config.toml
num_hidden_layers = 9
d_expert = 32
normalize_top_k = false
max_steps = 9646
dataset = "wikipedia_en"
Below are experts of layer 3 (counted from 0) of a mixture-of-experts language model. Rows are named router (the router's row for the expert), gate (a neuron's input weights, with its number), up (a neuron's input weights, with its number), down (a neuron's output weights, with its number) and show model dimensions 56-111. Each number is 128 + 32 x the weight over its row's rms, rounded and kept within 0 to 255.
After each expert's rows: "comes after" lists some tokens at least twice as common just before its tokens as in all text. This comes from a sample of Wikipedia text that the model never trained on. Tokens count by the router's weight.

# expert 103
router [ 42 103 101 123 136 157 113 157  87 125 174 170 144 129  45 140 104 149 151 167  99 102 143 154 130 104 118 169 114  70 120 136 102 109 143 119 148 122 122 103 107 121 164  78 157 213  83 134 132 102 165 149 130 108  77  96]
gate0 [126 138 124 104 145  82 135 145 153 117 147 147 126 118 124 114 130 149 137  54  61 119 141 129 148 145 117 142 115 132 198 111  86 145 175 179  98 155 100 121 122 147 113  88 157 117  87 120 165 115 161 117 137 113  97  86]
up0 [115 145 114 107 116 107 131 159 166 167 111 153 170 145 143  83 139 126 125  76  89  89  87 138 175 154 135 126 126 148 147  91 124 115 140 180  89 126  84 104 112 146 112 123 164 115  91 124 200 112 167 113 133 126 109 118]
down0 [169 129 114 114  57 183  87 117  94 124 108 157 156 134 125 150 106 103 121 115 166  89 146 196 118  87 123 171 152 133  96  87 128 161 109 164 109 137 107  69 139  94 117 125 143 126  88 134  75 147 140 125 110 188 135 151]
gate1 [104 158 153 136 102 105 179 128 101 191 117  89  73 122 122 129 199 175 121 104  58 100  76 159 127 130 130 135  78 121 151 104 120 155 100 182  80 106 191  95 164  77 113 146 167 185 138 118 137 131 144 177 126 130 109  64]
up1 [127 130  84 145 129 154  43 140 167 102 170 106 172 140 147  99 106  84 172 133 197 162 176  90  99 176 170 131 160 128 127 136 150 132  97 106 188 148  71 120 129 160 148  69  93  95 153 127 100 165  98 108 116 108 135 181]
down1 [124 192 100 134  98 128 158 179 118 161 127 108 137  99 134 101 171 149 138 104  94 142 121  36 127 155 151 128 130 149 127 128  97 145 133 129 109 152 134 128 103 118  91 167 123 144 162  65 119 131 114  49  99 135 143  71]
comes after: ".", "\n", " |", " ", ",", " and"

# expert 26
router [137  61 109 144 104 202  88 107 114 110 195 134 170  98 153 120 116 156 171 138 109  99 145 183  93  58 135 158 100 100 114 166  92 159 126  67 165 126 200  59 114 134 149  89 114 151  99 152 165 128 138 128  98 159  83 113]
gate0 [117  85 166 102 147 126 141 140 188 180  94 101  89 119 134 126 143 191 151 159 143 117  74  94  78 150 134 129 169 151 136  78 112 111 148 118 115 146 121 199 119 135  76 144 188 154  91 144 129 179 179 103 170 113 131  95]
up0 [172 165 119 156 130 134 132 125  40  89 129 150 172 147 115 138 105 106 121  95 117 140 164 128 198 118 102 120  91 143 146 164 162 113 134 131 151  97 149  65 140 142 154 137  82  76 113 122  92  70 133 119 136 144 118 134]
down0 [160 139 106 138 105  85 182 111 116 152 125 103 154 139 138 158 103 102 138 142 120  96 132 137 166  98 137 162 141  92 181  96 132 147 116 103 179 158 122 150 170 112 140  87 127 115 144 108  87 208 121 125 117 158 138 173]
gate1 [105 159 134 184 136  82 148 114 150 172 149 150 153 135 152 124 125 149 130 113 102 126  78  85  85 131 158  94 127  77 122 125 102 113 117 167 129 142 135 103 129 248 123 128 154 104 108 143 111 134 114 109 122 138 147 156]
up1 [ 78 165 124 207 154 114 125 161 157 155 205 129 152 101 127  74 118 159 127 189 107 156  95  83 122 177 200  66 127 110 131 129  94 117 111 118 123 140 128 156 139 200 151 139 136  98 121 160 105 142 115 123 103 119 112 127]
down1 [106 143 148 124 103 156 111 169  89 173  73 161 128 117 122 137 159  87 143 118 106 149  74 143 127 143 181 122 146  54 107  96  87  52 187  81 154 195 100 150 167 132  43 111 125 152  86  64  89 155 114 134  96 124 107 180]
comes after: "\n", " non", " co", " Jean", " al", " singer"

# expert 114
router [ 65  85  57 105  76 213  33 121 134 138 176 150 179  99  72 133 111 204 188 179 104  85 132 160  92 108 132 165 165 153 102  83 114 162  99  85 125 161 152 110 142 136 156  86 143 149 119 104 152 105 153 144 113 125 145 118]
gate0 [161 133 113 157 180 164 152 163  77 122 101 110  83  97  84  89 147 128 142 144 168 133 130 149  70 157 154 153 104 113 137 149 167 176 125  45 137 153 165  98 117 123 144  75 164  87 135 129 119 163 120  67 115 115 132 132]
up0 [107 132 138  86  85  86 107 138 175 167 135 189 106 124 128 185  91 124  72 155 135  26  90 128 113 100 129 119 121 128 179  83 133 121 144 186 103  96 144 155 148 168 117  82 113 158 170 125 145 155 119 105 153 151 150  99]
down0 [149 100 105 133  58 113 124 154 186 107 178 161 131 162  89  98 103 126 129  77  70 139 136 136 131  84 138 144 133 180 159 147 163 100 145 154 145 170 119 178  59  80  97 158 147 126 110 101  83 159 148 118 124  84  83 170]
gate1 [108 151  58 148  91 101 115 127 112 142 127  92 135 100 146 145 155 184 112 111 182 133 147 131 168 103 132 104 127  94 128  95 104 165 109 151  94 118 164 143 116 141 146 147 108 129 103  98 117 116 148  89 169 147 211 138]
up1 [129 116  78 146 131  51 119 133  98 141 120 164 117 115  80 108 136 149  74 152 143 141 144 100 130 116 200 108 152  52 148 109 134 113  98 125  96 132 163 123  89 163 206 149  77 138 164 169 130 154 143 150 208 127 139 166]
down1 [132 101 118 135 122  69 135 133 141  95 111  66 120 130 152 107 119  61 171  88 156 130 170  94 127 132  98 113 135 135 121 137 102 152 166 126 113 130 192 142 161 126 133 106 129  98 131 138 153 105 173 146 128 165 104 199]
comes after: "==", " ==", "\n", ".", "===", " ==="

# expert 1
router [129  78 123 121 120 163  85  77  98 153 152 126 153  73 124 152 120 182 176 132 172 106 126 145  77 110 140 165 166  82 131 132  96 111 112 151 135 138 156  76 142 109  90 118 111 147  73 140 185 116 197 183 113 179 134 173]
gate0 [162  68 143 122 135 170 109  97 147 144 117 102  83  92 106 102 133 107 106 163 180 172 166 137 163 130  91 149 104 170  92 156 159 123  61 112 100  90 100 120 132  86 114 143 144 126 144 149 134 141 159 106 134 187  86 105]
up0 [162 133  97 130 168 139 197 154 111 102 154 103 155 121  61  97  95 122 162 117 142 115 130 144 132 141  88 120 115 160 104 125 118 155 110 138 129  94 123 130 125  98 133 148 123 111 144 148 141 116 117 135  58 157 136 117]
down0 [148 121 150 106 140 108 165 150  93  95  86 135 106  94 165 173 167 148 116  99 152 112  69 166  29 134 147 157  87 118 180 151 164 116  99 145  82 126 163 168 173 107  79 151 118 116 158 162 198 148 142 161 121 142 140  42]
gate1 [168 113 135 116 119 132  85  70 158 126  94 144 141 157 112  88 160  95 137 138 134 116 153 105 156 129 170 119 130 141 156 165 128  91  90 111 116 151 111 123 117  75 109  47 105 111 136  84  83 130 160  59 139 165  97 156]
up1 [173 150 126  90 118 149 135 109 133  79 122 160 164 134 103 120 151 101 126 133 110 106 201 130 169 124 150 105 174 102 174 175 163 130 109 102 102 122 103 137 114 126 137  58 114 104 122 113  69  97 131 139 147 177 105 135]
down1 [113 125 105  64 146  87 135 182 139 100 159 125 194 167 183 158 174 144 146 142 128 171 170  49 133 137 103  97 163 117  73 179  96 205  98 118 151 133  88 101  62 112 122 108 150 162 117 196 149 125 122 143 100 115  90 146]
comes after: " the", " in", " New", " In", "In", "|"

# expert 112
router [ 87  98 144 124  86 155 131  75  79 136 108 187 104  67 109 163 149 100 153 167 115  91  71 152 129 113 121 159 103 140  79 162 131 164 116  68 146 177 177 152 110  73 142 100  76 135 101  65 144 137 178 169 106 154 127 101]
gate0 [129 121 117 111 125 102 155 142 142 105 145 162 128 105  62 128 189 138 126  83 103  96 192 132 140 127 104 218 149 152 157  96  84 107  78  59 149 128 122 113 153 108 131 134 114 116  54 122 109 138 173 156  99  96 121 154]
up0 [131 125  94 121 155 172 122 152 155 151 125 131 202 144 110 120 168 109  78 165 139 122 116 100 159  80 121 115  47 158 105 124 158 134 192 142 137 155 131 162  83 126 159 128 195 135 148 103 102  71  97 163  77 156 161 121]
down0 [103  76 158 136 181 175 130 168 122 128  78 134  87 126 131 137 163 143 121 166  51 156 122 133 107 107  90 163 116 116 142 128 148 117 103 149 115 208  88 115 126 122 103  76 137  80  52 168  87 103 112 116  95  87 113 135]
gate1 [136  78 155 178  86 128 144 162  91 161 128 165 133 133 123 125 172 139 130  86 127 116  43 139 140 102  55 156 124 150 107 138 151 125 164 145  78 118 132 107 150 142 148 119  79 117 167 151 114 145 102 184 158 150 153 167]
up1 [143 159 124 140 121 138 162  69  89 108 161 107 148 130 157  85 131 139 111 108  89 153  60 138 137 195 125 121 107 100 138  87 181 160  94 115  75 112 106  88 154 161 175 148  93 137 106 160 120 121 135 127 115 152 127 119]
down1 [106 167 126  96 163 153  76 157 148 151 129 146 138 104 181 112  91 142 122  99 121  93 117 118 139 141 140 135 106 177 119 112 126  89  68 114 134 106 118 122 172 207  47 120 160 152 169 136 147 166 164  95 190 128 151 209]
comes after: "S", " S", " ", " St", "s", " ("

# expert 46
router [ 58  94 109 159 125 155 123 115  79 168 192 137 148 133 118 162 126 194 173 164 111  84 155 169 129  65  84 194  87 102 128 147 109 153 134  76 139  88 165  99 101 121 141  97 129 183  66 135 166 112 167 136 134 156  96 165]
gate0 [215 120 124 170 198  97 109  86 163  98 128 124 161 141 106 155 116 141 133 148 155 178  87 128 194 114 124 140 136 108 189 109 190 184 109 124 180 114 149 117 118 146 131 153 136 124 158 114  95 196 135 128 111 131 130 107]
up0 [129 162 151 100 123 146 155 143  92  92 142 134 138 106 163  81 113 125 124 121 134 101 107 191  69 142 124 110 114 172  86 136 133  99 120 137 119 145 124 140 124 155 119 135  79 134  97 145 163 100 116 143 162 125 140 161]
down0 [144 101 119 136  69  76 121 108 146 133 112 166 117 167 142 112  99 129 148 112 131 206 125 113 154 153 149 167 152 161 139 111 172  85 100 132 167 112 113 200 120 184 135  87  84 100 139 137  81 175 100 115 159 131 139 122]
gate1 [127 114  97  89  99 170 145 148 129 107 106 136 143 141 119 125 168  81 159 127 144 171 144 115  95 138 106  98  90 137 160 125 143 159 125 176 162  79 117  87 110 129 130  57 109 134  61 100 163 150 106 151 146  98  97 170]
up1 [134 113 103  85  88 170 119 134  99 103 101 127 130 138 128 122 164  70 153 130 142 156 148 124  94 134  98 109  87 154 156 135 137 164 107 179 160  91 123  87 129 132 104  72 122 147  93  90 138 166 102 156 140 106 100 149]
down1 [125 112 163  87 121 109  91 115 122 111 163 114 141 225 108 159 197 105 103  78 171  88 106 129 122 171 119 170  33 118  80 116 112  79 157  73 141 149 100 128 154 140 168  94 128 107 116 135 130  78 176  75 140 188 122 119]
comes after: "\n", " |", "|", " 2012", " MPC", " 2011"

# expert 39
router [ 97 100 110 121  74 177 105 167 115 129 155 150 141  91  62 177 114 151 178 169 125  72 141 169  49 114 112 148 160  98 115 112  88 123 148 103 118 125 156 119  88 101 113 107 136 166 121 140 181 114 130 166  62  95  93  81]
gate3 [116 129 149 185  93 129 120 116  95 167  95 129 115 139 117 135 138 107 121 122  74 110  37 101 121 151 121 147 143  95 130 131 196  57 128 102 142 191  94 137 144  93 127 110 126 155 132 141 130 126  94 130 103 111 146 135]
up3 [136 129 128  64 136 154 139 147 158 120 190 121  90 119 121 140 142 157 121 166 118 158 187 127 149 104 185 118 137 155 204  86  59 227 151 145 110  80 147 108 142 137 129 126 125  80 138 117 120 153 178 182 152 139 121 121]
down3 [114 151 110 196 149  79 135 129 164 167 127 143 104 175 119 141 109 132 114 137  77 161 108 138 119 106 126 109 162 137  89 106 117 102  80 162 106 175 133  99  90 161 147  93  87 124 126 106 120  91 128 179 140 211  82 164]
gate4 [117 108  88 150 143 145 114 161 129 123 142 151 160  94  91 124 153 135  49 151 141 126 126 152 195 187 139 160 163 165  74  72 172  81  93 153 140 134 112  85 120 172  89 120 156 127 164 108 185 164 158 162 107 108 109  88]
up4 [143 133 141  73  76 128 125 111 121 191 142 122 100 182 170 119 100 148 176  92 114 119  70  85  53  51 151  88 108 140 179 141  95 157 128 123 110 111 129 173 137 106 149 140 106 134 126 128  82  79  86  88 141 167 135 143]
down4 [ 81 149 170 141 131  84 111 124 124  84 141 136 119 122  63 161 113 124 128 145 124  98 129 155 141  77  97 111 118 140 129  93 140  91 100 171 133 139 159 117 172 147 124 203 142  61 142  97  94  62 101  97 100 176 172 134]
comes after: "\n", ".", "==", " ==", "===", " ="

# expert 37
router [ 98  93  76 165 152 148 100 104  94 172 192 165 142  89 119 131  57 168 140 176 123  96 143 143 142  95 145 122 123  97 125 118 120 123  80  46 157 128 140 101 118 142 146  89 184 139 108  76 156 149 153 139 141 117  58  96]
gate0 [ 84 143 159  95 169  71  82  79 145 122 114 117  57 134 131 126 142  69 136 173 102 105  70 124  90 154 103 134 142 110 176 135 158 196  89 146 149 127 151  95 132 165 141 107 170 131 126 142 128 174 130 113 154 102 171 121]
up0 [ 89 180 151 184 136 124 103 105 139 149 112 123 120 141 123 138 114 132 152 140  90  94 110 123  98 116 125 153 117 114 194 174 146 203 119 110 119 152 166 148  87 157 125 133 142 127 152  98 135 152 181 124 109  99 186 175]
down0 [119 142  70  98 145 126 107 161 130 145 108 126 100 134 169 146 153 109 100 106 100 174 109 124  46 106 162 130 118 119 117 129 127 145 132  62 140 145  89 142 136 138 134 106 147 178 184 114  85 159 172 158 129 196 154 103]
gate1 [ 61 169  72 137 133  94 126 181 113 124 135 217 168 144 183  90 134 108  99 135 110 186 105  98  99 174 174 115 136 193 110 155 107  55  72 136 162 102 105 130 130 126 128 112 180 107 134 116 142 122 133  89  94 152  93 176]
up1 [117  79 119 102 127 145 156 121 146 176 136 101 182 142 131 135 119 101 116 136 124 154 127  74  67 130 120 120 155 128 164 137 104  66 154  66 127 107 101 112 120 154 155 103 154 112 135 135 119 150 131  81 126  70 146 183]
down1 [113  75 111 113 106 168 128 177 138 109 113 170 159 145 111 142  76 109 101 195 152 162 127  96 141 143  71 115 171 154 102 137 148 149 173  97 112 124 119 164 197 119 175 139  91 172 116 114 129 164  95 127 125 169 157 131]
comes after: " |", ";", ":", " (", "|", " at"

# expert 106
router [ 99 133 119 131  94 105  80 102 108 158 112 167 104  79 103 173  96 128 124 190 156 134  91 138 147  72 125 162 136 125 115 137 158 158 148  85 142 152 175 124 108 112 121 147 114 142  95 108 146 166 167 136  68 160 114 103]
gate0 [145 132 115 124 125 129 121 144 135 166 118 147  93  81  98 149 114 100 102 148  96 146 144 164  89 164 108 155 153 200 127  69  71  34 125 137 161 193 159 125 136 130 117 165  85 147 104  96 122 104  97 123 105 101 189 152]
up0 [131 124 138 156 124 188 108 100 143  96 122  73 122  90 103 117  71  83 125 111  90 162 126 163 137 144 141 138 194 149 185  87 137  71 109 157  76 149 142  91 155 162 146 146 137  98 107  30  77 175 121  56 122 111 112 134]
down0 [154 168 132 155 102 152  19 118 116 102 113  81 101 203  79 113 103 128 114 151 117  96  73 159 123 140 135 128  98 139 170 166 152  59 194 107 130 145 101  91 154 160 154 154 128 114 153 214 114 148  94 166 155 141 119  83]
gate1 [165 110 123 164 148 167 138 124 102 122 138  83 158 161 128 108 109 173 187 156 144 191  98 172  65  90 125 107 186 139 203  83  71 129 136  86  65 107 158 110  95 141 102 117 113  67  71 148 165 150  88  99 126 148  75 166]
up1 [144 143 120 170 112 109 130 138 130 149 152 109 165 134 137 130 168 123 124 102 141 147 149 148 104 101 124 129 196 116 163 122 102 179 129 143  99  98 147  82  94 111 108 164 180  84  77  99 138 148 147 155 118 162 136  76]
down1 [172 124 174 168 134 103 152  83 103 138 117 184 120 105 111  91 191 138 124 147  98 112 106 163 118 122 178  71 145 127 126 108 111 107 181 116 147 117 171  88 142  64 126 123  75  75 150  73 187 160 133 126 169 127 149  88]
comes after: " S", "S", " F", " ", " T", "T"

# expert 30
router [108 124 141 124 151 123 114  86 126 150 175 126 118 123 119 119  61 173 164 129 106  92 138 144 106  85 117 161 107  52 118 124 118 134 130  61 188 146 117 125 173 116  95  43 155 168 109 106 171 128 125 152  86 125  73 124]
gate0 [ 28 153 186 126  95 106 135 101 107 129 135 135 135 117 131 100  30 115 130 144 146 142 130  94 151 138 101 204 138 100 140  94 136 103  95  84 164 128 141 147  90 128  81 131  69 113 186 138 166 174 103  94 131 130  47 109]
up0 [ 94 160 160  86 101 145  84 108 106 144 110 137 159  70 156 111  42 106 177 131 179 126 115 126 114 105  79 171 112  86 190  94 154  83 149 108 148  97 116 182  85 177 125 159 108 112 121 133 155 176  88 114 127 153  56 100]
down0 [130 129 203 164 125  88 151  96 140 108 131 118 124 137 151 177 140 109 203 134 111 151 106  78 103 146 157 123 132 213 163 107 175 129 165 109 122  77  65 160 107  96 123  89  70 134 162  69 183  89 124 142  87 125 126 104]
gate1 [124  85 121 128 129 120 139 126 164 142 112 133 141 145 138  61 125 133 109 120 133 112 141 200  98 124 158 169 103 131 117 110 175 115 132 112 142 165 129 115 149 148 111 113 136 126 152  50 108  99 173 173 118  82 137 109]
up1 [135  85 112 138 143 126 113 153 131 112 107 115 160 169 148  62 118 117 152 110 148 130 130 177  88 113 139 146 118 135 119  74 163 112 163 139 141 152 107 128 175 158 149 155 132 106 161  40 104  68 155 206  94  91 136 162]
down1 [100 145 155  89 103 158 116 165 114 170 137 167 150 167 174 141 153 133  83 123  80 114 170 139 108  74 146  84 123 105 113 109 180  66 140 148 153 114 141 102 157 193 166 115 127  70 149 143 190 122 139 116  70 134  77 195]
comes after: " |", "|", ":", " the", ";", " to"

# expert 58
router [ 73 122  76 134 116 131 114 103 103 151 160 195 211 101 126 168  81 212 133 188 116  89 107 160 113 101 123 169  95  97 113 149  92 145 155  83 170  89 160  93 114  88 101  68 159 169 116 137 131 102 153 144 112 154  93 106]
gate0 [108 128 100 112 138 127 152 110 115 155 161 204 125 164 140 150 108 158 116 172 127  83 148 139 156 138 119 105 171 155 126 144  99 168 156 119 108 129 155 183  64 160 103  82  94 109 125 100 160 171 131  68  87  62 137 142]
up0 [123 111 126 119 113 132 104  87 161 105  95 101 159 106 102 115 108 105 165 172 136 138 108 120  86 125 165 197 103 109 124 144 160 101 112  92 128 144 140 148 231 102 126 110 117 128 144 155 124 155 121 108 124 154  65  27]
down0 [114 148 126 145  95 108 136 137  88 135 150 109 126 148 134 132 114 143 131  78 125 164 100  81 119  62 146 115 124 122 113  96 163 104 128 113 196 223  97 191 153 138 127  94 111  86  60 153 163  82 145 101 150 154  75 110]
gate1 [140 133 117 143 112 133 100  67  90  56 149 125 149 111 167 145 116 114 128 180 126 102 166 143 143  95  99 123 133 111 134  82 106  86  81 150 132 105 172 140 125  99 124 131 159 181 116 171 106 118 180 223 176 168  62 138]
up1 [126  98 150 146 120 118 186 191 160 177 157 154 191 112 106  92 114 162 133 101 113 105  74 135 137 189 141 141 117 125 105 157 136 128 198 121 118 152  79 107 172 164 157 120  89  94 102 126 164 125  91  68 126 121 158 125]
down1 [119 118  71 158 126 197 163 166 134 122 100 136 111 155 141 147 146 118 110 165 136 165 188  99 148 141 182 122 144 108 167 156 149 167 118 110 122 178 157  78 146 120 182 163 128 149 144 149 195  80  76 136 124 140 128 149]
comes after: "-", ",", ":", " of", " the", " ("

# expert 66
router [121 103  98 150 107 133 118 155  81 129 137 140 113  84  78 134 113 145 188 140 131 146  93 171  71 125 130 174  79 108  96 145  86 187 167 104 162 150 187 100  96 112 146  75 163 166 123  82 133 134 188 188 139 155  93 125]
gate0 [128 105  89 147 122 117  53 131 130 119  53 196 107  80 158 161 174  92 129 152 187 108 131 141  83  71 159 122 151 108 113  92 106 109 184 149 139 129 171 136  61 113 125  86 151 113 102 119 148 143  82 126  85 110 124 137]
up0 [ 90 118 157 141 101 125 125 134 188  84 153 160  94 132 119 162 109 207  47  95 186 132 141  65 143 145 153 150 183  83 182 141 113 124 121 176 106 173 125 151 148 169  57 126 133 118 193 143 128 147 176 155 139 104  81 131]
down0 [ 95 141  93 140 124 100 136 110 127 164  94 146  94  97 138 139  83 192 168 153 136 128 151 163 149 118  92 170 195 144 158 184 100  89  87 117 121 178 191 113 105 145  99 159  95 169  50 106 103 141 142 118  96 163 148 161]
gate1 [134 139 136 144 180 158 167 121 235 127 118 133 141 122  76  65 112 107 147 165 134 160  89 113 118 186 205 128 159 148  98 140 146  82 147 165 131 166 129 134 138 132 151 171 149 137 205 156 139 102 110 113 121 148 149 149]
up1 [134 102 116 108  99 137  74 147 147 133 156 204 138 105  99 128 113  82 130 112 132 107 125 153 111 119 150 108 151 121 131 142 100 145 144 132 143 152 149 151 129 108 123 126  87 207  56  76 103  88 168 161  69 131 141 168]
down1 [124 133 117  98 162  98 129  91 106 121  98  79 132 136 156 113 146 137 163 169 132  72 143 136  92 111 145  95  93 160 126 159 116 126  93  96 128 121  73 110 160  86 126 106  91 148 173 145 132  98 156 120  89 129 110  97]
comes after: " and", ",", " the", " as", " in", " or"

# expert 65
router [102  95  37 140 119 107 137 153  79 116 175 149 103  92 115 127 105 169 194 141 112 144 164 127 107  99 145 164 156  82 123 137 104 160  71  90 124 147 134 109 113  84 144 145 152 175 101 121 181 144 168 121 120 120  55 118]
gate0 [109 206 130 108 140 128 144 110 150 160 131 152 111 103  46 135 194 142 108 158 144 140 125  79 128 165 186 102 175 167 111 122 180  68  78 175 139 124 122 148  74 121 165  74 119 105 133 167 101 117  85 129 114 139 125  87]
up0 [133 195 170 144 144  61 142 135 143 162 142 110 155  93 114 121 179 108  53 129 139 126 125 167 185 154 127 131 108 134  93 144 123 139 196 133 178 129 135 118 175 196 115 112 122 148 104 182  88 106  88  78  94 125 145 118]
down0 [113 133 131 115 101 193 142  94  65 126 143 110 109 132 108 159 124 166 118 142 157 119 124 140  52 115 153  99  53 101 147 145 137 111 156 146  67 104 144 143 144 142  28 103 107 145 114 131 124 132 154 109 164 125 116 196]
gate1 [ 78 150 157 121 159 129 153  79 171 176 129 159 138  94 147 100 116 105 118 180 115 129  98 101 105  79 150  58 128 118 178 139 176 124 127 159 125 100 134  55 154 121  83  92 136 154  95 151 154 100  90 167 106  77 138 113]
up1 [106 107 154  69 164  98 143 115 161 136 186 125 127 138 141 147 156 107 151 152 103 123  78  58  84  80 146  18  88 123 160 114  80 128 134 170 128 112 133  68 136  77 117  91 158 185  93 130 160 126 114 130 154 119 178 118]
down1 [206  47 134 123 109  96 109 152 146  93 105 101 136 145 120 127 172  94 160 102 116 124 166 159  98 142  97 133 139 105  62 109 143 144 123 116 148 136  73 105 146 122 116 129 128 149 132 147 106  93 116 144 120  98 147 109]
comes after: " to", " was", " and", " he", " had", " not"

# expert 11
router [ 39 139 103 130 166 169  63  65 106 158 117 186 131  67 112 145 116 138 129 141 149 144 119 149 106  85 130 160 103 139 126 139 128 139 154 136 121 137 190 133 151 104 144 121 138 164 108  72 138 173 190 131 135  95  83  90]
gate0 [118 147 117 162 143 126 101 139 125 132 122 129 129 124 125  72 139  80 137 118 124 161 124  91 129 131 152  92  81 175 174 161  76 107 151 124  99  95 144  76 131 116  94 211  96 172 115  87 168 164 124 177 179 155 132 143]
up0 [157 135 157  96 152 149 182 123 125 137 110  79 136 151  73 164 133  85 161 127 163 174 146 143 175 153 135 165 106  59  56 130 166  95  94 122 151 162 123 150 148 128  90 153 152 142 107 168  98 101 133 109 131 146 128 140]
down0 [149 122 122 131 128 151  89  96 138 134 134 143 108 118 127 189  83 115  81  77 115 132 126 109 154 162  94 116 118 161 148 195 111 118 120 157 157 129  89 151 114  31 143 141 106 127 116 160  67  86  73  83 123 149 135 116]
gate1 [142 128 125 164 158 198 122 152 139  76 118 136 139  91 141  79  69 109 121 148  90  93  53 168  89 127 187 107  81 164 148  83 117 107 174  99 152 148 145 130 134 158 161  78 121 126 148  91  76 105 142 154 123  97 161 118]
up1 [170  85 139 114 175 157 178 115 116 112  78 143 131 135  97 121 132 161 146 140 147  93 144 120 113 209 106 128 113 124 155 132 206 136 175 142 136 120 140 140 136 136 139 143  59 176 124 124 130 162 132 149 172 119 179 115]
down1 [113 138 141 127 127 100 185 117 157 120 112 107 101 123 123  92 122 122 137 146 113 120 187 101 139 160 158 146  58 177 128 150 129 165 127 114 124 120  92 136 195 103 104  88 145 123 169  96  89 114 162 124 149 182 109 204]
comes after: " ", " E", " C", "C", " Co", " S"

# expert 62
router [100 144 100 158 117 140  45  78  88 106 142 161 156  62 115 150 113 141 136 178 100 106 122 167 101 109 161 170 108 139 114 176 115 139 116  96 125 156 168 144 110  79 152  77  76 122 120 101 127 121 182 176 127 123  92 125]
gate0 [129 112 107 116 113 111 120 121 140 121 115 135 111 123 131 150 145 113 115  76  84 100  87 127 119 157 145 102 140 174  96 179 103 137 148 135 140 162 105 163 158 122 115 189 132 174 137  78 150  91 132  91 164 108 109 159]
up0 [162 102 139 152 150 184 182 198  85 155 121 169 131 166 148 182 132 137 172 153 121 143 139  85 146 134  66 130 145 135  79  96 126 141 105 142  61  95 124 122 110 110 147 117 149 124 150  70 129 126 116 161  64 105 107 109]
down0 [127 144 123 137 105  90  99  68 114  87 161 109 110 192 145  89 124 114 143 107 133 157 149 156 148 139 128 110 113  92  88  69 155 149 153  77 119  90 152 126 133 140 113  73 145  72 128 179 145 109 162 169 167 144 176 145]
gate1 [105 110 181 126 108 115 107 110 128 154 152 110 151 111  62 120 109 131 141 126 133  73 163 105 102 129 113 135 104 119 100 204 149 172 114  95 124 183  75 172  97 156  96 129 160 193 174  96 195 119 125 144  94 133 161 111]
up1 [181 119 236 107  91 102 132 129 184 178 144  89 108 148 123 147 146 107 138 101 113 126 143 101 139 121 108 153 126 141 118  90 139 140  99 127  88 110 150 130 152 132  97  89 134 168 158 111 187 135 116 117 130 155  94 123]
down1 [141 145 120 134 206 135 150 143  90  91 157 122 161 104  93 121 118 168 116 143 115 222 168 138 108 105 159 113 113 139 193 161 206 129 118 155  42 123 106 137 103 134  92 122 158 126 149 128  77 138 169 139 123 125 145 117]
comes after: " (", " \"", "-", " ", "/", " as"

# expert 44
router [ 58  51 114 127  79 183  98 122 143 107 189 126 166  95 125 110 128 127 162 168  93  96 168 181 117  94 160 163  74 100 104 175 120 168 159  97 127  99 152  86 134 139 137  93 139 148  95 153 163 133 185 168  77 171 100 144]
gate0 [154 162 147  90 122 172 100 134 152 122 134  91  74 140 128 113 125  88 145 131 153  98 197 155 133 105 156 150 121 122 100 135 145 170  81 180  92 149 137 127 179 146  79  61 155 173 136 104 150 117 140 132 180  89 138 123]
up0 [156 132 158 112 195 148 105  98 142 147 135  96  69 133 150 120 124 105 175 156 157 119 172 145 130 118 182 122  93 123 108 126 129 130 116 193 117 112 134 108 163 138 113  45 122 178 104 105 143 141 172 114 172 101 123 112]
down0 [166 107 137 161 111 107 103 162 117 101 137  76 125  50 118 101 168 125 128 153 118 139 171 172 126 114  80 160 147 133 147 126 135 118 103 147 103 161 134  80 136 100 107 118  60  93  84 104 125  76 140  62  89 170 153 116]
gate1 [125 170 134 108 145 105 128 137  63 196 155  76 125 154 146 172 157 133 124 123 150 131 134 106 116 106 118  68 126 118 108 110 161  89 131 148 123  46 101 119 177 157 181  87 163 113 134 195 122 170 132 109 127 146 146 103]
up1 [120 181 125 122 155 126 132 107  97 208 164 113 137 126 118 174 151 132 126  96 142 123 139  96 117 129 140  74 143  84 134 123 152 115 117 174 114  37 108 128 170 165 177 120 168  91 132 176 117 152 108 136 153 163 123  68]
down1 [100 110 111 116 109 117  83 114 159 152 112  61 129 165 159 125 174 149 145 194 148 104 131 146 138  81 175 101  89 130  96  48 118 146 137 107  88 180 119 103 108 145 117  87 156 187 145 170 173 149 140 139 116 120  68 151]
comes after: "\n", " co", " non", " long", " high", " full"